From a checkpoint of a small mixture-of-experts model trained on Wikipedia: width 96.
Below are experts of layer 13 (counted from 0) of a mixture-of-experts language model. Rows are named gate (a neuron's input weights, with its number), up (a neuron's input weights, with its number), down (a neuron's output weights, with its number) and show model dimensions 0-95. Each number is 50 + 15 x the weight over its row's rms, rounded and kept within 0 to 99.
Before each expert's rows: a language model's description of what the expert responds to; "comes before" lists some tokens at least twice as common just after its tokens as in all text. This comes from a sample of Wikipedia text that the model never trained on. Tokens count by the router's weight.

# expert 26
What it handles: Single-letter starts of capitalized name words such as M|ain, M|ap, M|emorial, and closing pipes at the ends of table rows.
comes before: "\n", "-", "|", "ilitary", "ouncil", "iss"
gate5:58 60 45 60 45 42 57 37 65 44 46 27 46 53 54 72 41 54 50 81 63 35 48 51 60 26 34 64 67 46 60 25 61 56 61 65 36 50 40 35 29 67 61 45 68 32 58 78 55 38 37 44 77 57 06 37 19 33 64 53 45 39 40 68 68 59 69 13 31 38 23 17 60 48 58 58 38 61 60 57 47 40 38 51 41 59 61 61 54 75 50 50 24 35 65 47
up5:49 68 63 62 41 72 76 39 28 55 36 41 19 35 62 56 55 51 54 46 51 87 42 33 69 43 20 22 63 53 56 35 66 71 46 47 48 46 58 54 56 55 61 46 36 56 25 52 33 62 38 45 58 68 34 42 39 51 41 41 23 39 40 53 40 28 59 46 44 41 42 04 54 37 70 54 55 55 52 65 23 65 38 66 56 72 78 75 69 45 69 55 37 37 36 59
down5:44 37 54 45 92 58 49 39 75 65 25 47 74 52 50 28 63 28 67 35 55 44 57 77 55 40 40 60 46 45 64 55 66 59 35 70 48 47 24 26 54 57 55 59 52 15 21 32 71 62 69 76 36 43 46 67 45 61 63 45 38 59 52 43 56 37 58 40 38 57 44 70 42 35 32 36 37 71 57 32 51 57 60 31 75 25 30 40 43 60 77 60 66 53 70 48

# expert 10
What it handles: Endings and words for politics, law, military and official posts, such as President, Associate Justice, executive, police, government.
comes before: " of", " and", ",", ".", " for", " in"
gate0:57 58 33 52 57 38 69 45 49 56 33 61 57 47 72 67 51 77 66 42 36 65 44 61 39 35 41 29 70 65 46 67 45 28 72 60 53 50 47 36 22 48 34 98 52 48 60 76 71 45 40 25 76 51 79 61 61 52 50 46 37 47 82 44 29 65 44 74 48 52 21 46 37 32 57 46 26 48 47 59 54 60 70 58 47 22 61 31 41 52 56 46 62 76 43 38
up0:40 36 53 69 64 53 45 66 41 58 43 38 62 74 31 52 61 45 71 46 67 24 44 42 53 41 72 42 30 30 77 54 43 61 33 37 36 42 16 70 79 56 45 42 50 70 61 61 68 69 56 31 71 47 32 51 58 46 27 43 41 74 32 49 62 58 58 25 61 54 56 76 59 66 37 64 70 69 33 38 46 19 49 62 42 50 52 82 47 68 63 62 48 27 66 69
down0:43 59 47 45 50 53 44 56 36 53 39 80 35 38 69 52 36 31 45 61 44 57 52 86 41 33 83 39 35 37 40 56 45 64 66 47 51 42 05 32 70 82 45 81 48 44 39 63 55 77 48 34 56 39 48 47 47 55 57 68 68 38 59 59 74 29 45 48 56 62 53 31 43 58 54 54 54 48 83 73 67 60 35 67 63 58 27 40 43 64 49 52 50 40 92 41

# expert 5
What it handles: Mid-word syllables of Indian, Bengali, Arabic and Japanese names in credits and election tables, e.g. G|ok|ul, B|h|attacharya, tal|uk|s.
comes before: "i", "a", "h", "ar", "an", "u"
gate5:49 59 67 58 51 39 46 62 67 84 53 67 62 38 56 66 26 73 75 51 24 51 51 33 44 56 37 45 55 45 58 53 35 53 45 30 58 54 38 70 57 58 38 71 22 52 21 63 82 43 86 31 51 66 35 45 60 50 22 52 57 54 50 70 62 29 33 42 35 51 57 37 44 77 50 42 52 46 70 53 35 32 83 52 72 53 61 27 45 55 31 46 53 27 34 70
up5:36 34 59 62 38 38 53 46 49 46 56 42 70 77 53 52 56 52 53 58 41 38 38 65 46 38 15 39 42 61 71 41 55 41 18 47 35 45 38 64 74 69 54 80 54 36 39 36 40 42 25 66 47 54 73 55 56 43 51 56 40 36 54 30 44 47 80 54 28 34 22 51 67 81 70 24 44 68 57 51 69 52 81 52 37 38 80 32 66 40 33 61 55 50 54 80
down5:61 54 45 40 72 41 50 61 28 64 54 50 62 57 58 40 58 62 69 55 54 35 22 71 40 35 73 61 69 42 45 40 41 43 25 48 51 28 56 62 40 54 94 47 62 42 58 45 62 29 76 31 42 62 37 54 28 57 60 87 52 33 55 58 64 62 35 67 64 35 61 47 50 29 67 49 49 62 58 81 46 43 72 44 46 23 18 49 36 54 80 44 41 46 20 49

# expert 14
What it handles: Line-start dashes and newlines in infobox field lists (Recorded:, Genre:, Language:), table pipes, and album, song and released tokens.
comes before: "-", ":", " by", " D", " \"", "s"
gate0:52 71 61 27 64 78 65 51 44 69 16 49 38 44 47 57 73 57 59 59 51 61 58 63 54 32 57 47 59 27 65 54 46 47 62 72 60 63 36 58 39 57 33 58 30 76 43 65 61 69 50 36 51 30 58 63 64 77 61 62 61 45 51 43 26 29 31 68 63 44 64 39 34 40 22 27 46 50 55 45 47 43 18 68 59 33 54 62 41 88 57 47 16 62 71 60
up0:41 55 15 54 27 23 54 27 45 12 41 50 66 88 51 30 59 47 53 51 32 49 58 48 48 71 70 34 45 41 69 80 55 48 37 18 70 38 52 37 71 54 74 70 49 21 47 40 35 37 50 57 46 51 49 43 34 47 50 34 52 51 44 67 50 65 67 45 61 53 32 55 54 40 57 63 61 36 44 41 52 46 61 27 61 58 57 51 54 04 43 65 81 45 40 44
down0:41 54 48 32 52 33 59 39 30 75 63 82 34 67 29 32 53 49 74 29 60 82 65 49 50 66 55 37 60 36 39 38 50 51 61 57 62 42 48 48 49 40 37 24 63 50 58 72 91 79 38 53 42 39 72 61 56 45 56 40 33 81 50 35 51 40 41 52 50 48 46 75 64 56 58 39 23 40 67 67 65 08 41 53 43 69 40 60 39 38 48 46 31 65 48 35

# expert 18
What it handles: Sports words like Team, League, Cup, Championship and the ter of quarterfinals, in match reports, standings tables and tournament results.
comes before: " |", "s", ":", " League", " Championship", "ia"
gate0:66 41 46 49 36 34 63 64 60 42 90 54 49 67 63 60 80 58 45 40 53 88 46 57 46 25 28 53 48 39 17 30 67 17 51 35 55 73 45 37 71 53 29 46 81 54 69 56 57 44 46 44 71 80 52 54 41 42 50 35 59 29 27 59 53 35 52 42 32 64 56 16 44 41 55 44 63 55 58 57 64 38 52 44 45 35 69 56 27 43 44 47 48 50 78 44
up0:55 48 47 61 58 60 39 39 35 63 37 52 55 24 51 66 25 36 38 44 44 54 42 30 71 49 52 41 34 48 66 43 54 18 59 52 59 46 31 59 33 72 62 25 56 49 27 68 57 34 27 55 21 39 65 42 55 68 51 64 41 39 57 44 61 51 48 53 40 66 34 52 48 70 47 38 14 15 60 26 74 72 60 65 75 57 55 50 32 31 57 53 74 22 16 53
down0:59 12 49 72 47 36 61 66 36 39 75 29 49 70 64 43 71 54 91 36 47 44 55 46 61 47 47 35 43 42 56 66 46 55 54 28 70 52 26 36 51 53 41 50 53 72 63 41 54 34 56 23 50 70 44 81 56 30 57 35 53 58 43 54 48 60 65 63 47 66 78 22 47 28 42 53 69 60 36 62 39 13 40 43 51 33 28 64 27 45 48 46 49 51 79 35

# expert 17
What it handles: Number tokens with a leading space in tables, dates and statistics, e.g. born 24 April, Draw: 24, scores and vote counts.
comes before: " |", "–", ".", ",", ";", "%"
gate0:27 58 46 46 80 66 61 46 51 25 48 44 35 47 19 65 33 37 53 48 39 69 63 15 44 63 45 36 32 44 38 63 39 57 54 60 46 72 28 89 51 48 70 46 54 47 58 51 69 47 66 49 47 48 64 44 25 36 61 33 45 53 22 30 77 63 40 49 18 71 30 49 40 54 68 45 75 21 35 48 74 55 37 47 57 41 71 52 22 58 41 50 37 47 46 48
up0:61 60 56 54 78 55 58 76 67 32 51 51 30 59 53 47 30 54 58 37 53 38 61 54 64 63 49 48 39 40 37 74 53 39 38 34 42 49 63 65 35 35 68 47 57 33 84 80 57 46 71 35 50 59 60 52 16 68 39 38 69 72 48 56 83 26 46 57 18 41 49 72 53 53 43 38 56 39 53 37 37 23 31 49 58 74 56 33 28 63 55 43 48 75 15 54
down0:42 60 65 58 53 51 62 47 65 56 62 45 28 55 25 49 52 58 66 75 79 29 56 27 52 38 59 59 49 39 81 89 52 42 25 66 29 53 26 49 61 56 53 48 56 39 65 40 56 61 37 51 39 60 56 65 41 77 22 43 32 61 42 53 57 32 79 53 72 39 57 35 69 71 36 42 32 31 42 50 59 33 57 31 22 62 41 30 67 48 53 70 34 52 28 76

# expert 6
What it handles: Pieces of personal first names, surnames and place names, such as George, John, Chic+ago, Santa Mon+ica, -son, -ton, -ford, -ville.
comes before: ",", "'s", " B", " (", " H", " and"
gate0:59 43 43 42 61 51 55 36 49 28 40 50 65 43 74 48 42 29 33 54 54 45 49 76 49 87 46 48 51 34 53 48 64 66 70 35 44 54 42 41 25 57 48 40 52 41 52 37 27 31 39 41 57 89 36 41 67 56 15 63 54 57 23 43 88 77 66 27 52 31 50 61 41 49 58 36 82 63 28 55 53 38 42 51 27 76 77 40 38 53 43 42 33 46 53 70
up0:52 55 76 42 44 48 66 20 51 49 47 53 41 53 61 58 45 29 42 60 49 45 47 37 72 59 79 64 51 53 40 47 69 57 54 50 40 68 70 58 46 52 17 53 56 56 31 33 45 61 18 34 54 68 26 15 60 66 35 61 24 50 59 54 60 85 69 59 33 28 81 33 59 54 54 27 56 67 62 58 68 32 51 67 49 84 78 45 55 43 52 69 32 52 39 49
down0:41 64 53 41 60 23 53 35 67 42 64 54 43 56 57 39 51 90 61 31 57 75 69 67 81 40 77 45 36 21 59 47 55 57 54 13 48 26 47 42 52 31 43 54 33 54 52 38 55 46 51 39 50 59 57 39 55 29 54 60 47 43 39 60 46 33 42 65 53 26 75 32 41 27 22 46 87 62 58 67 33 58 73 77 33 60 46 37 56 55 57 56 43 54 68 75

# expert 27
What it handles: Year prefixes like 197, 198, 199, and en dashes, commas, brackets, periods inside numbers, ranges and measurements, as in 27–32 mm, 1,095.
comes before: "0", "6", "8", "7", "5", "1"
gate0:54 54 45 65 35 68 62 78 44 39 57 32 27 57 30 75 37 68 47 89 63 48 65 67 49 51 66 48 70 56 39 52 44 22 40 72 49 62 52 44 36 49 43 44 47 34 56 47 53 39 41 40 62 66 78 49 95 33 63 62 73 50 74 64 62 49 53 62 38 47 42 35 53 50 67 34 41 28 52 34 59 76 61 28 43 39 44 92 45 52 32 50 64 49 28 44
up0:55 52 80 50 39 45 44 55 36 40 64 48 63 47 44 34 36 85 46 48 72 29 53 59 46 61 69 35 47 37 39 41 47 58 54 37 19 78 52 44 56 41 33 30 55 14 38 53 30 42 60 52 73 51 45 60 66 58 58 64 54 68 40 83 77 56 43 69 46 47 27 52 62 42 60 41 32 29 65 29 92 75 62 15 57 51 60 69 65 48 55 49 54 62 49 44
down0:47 47 60 32 83 25 63 59 24 34 56 68 53 39 51 28 63 48 51 28 39 49 19 32 82 53 55 60 29 48 45 66 47 76 75 52 43 77 60 22 61 59 44 46 27 60 55 42 65 49 35 39 52 55 46 61 55 48 64 59 49 65 76 67 53 60 63 59 58 68 47 52 39 29 50 23 27 65 43 44 39 27 46 21 46 29 50 30 70 46 31 40 67 53 24 41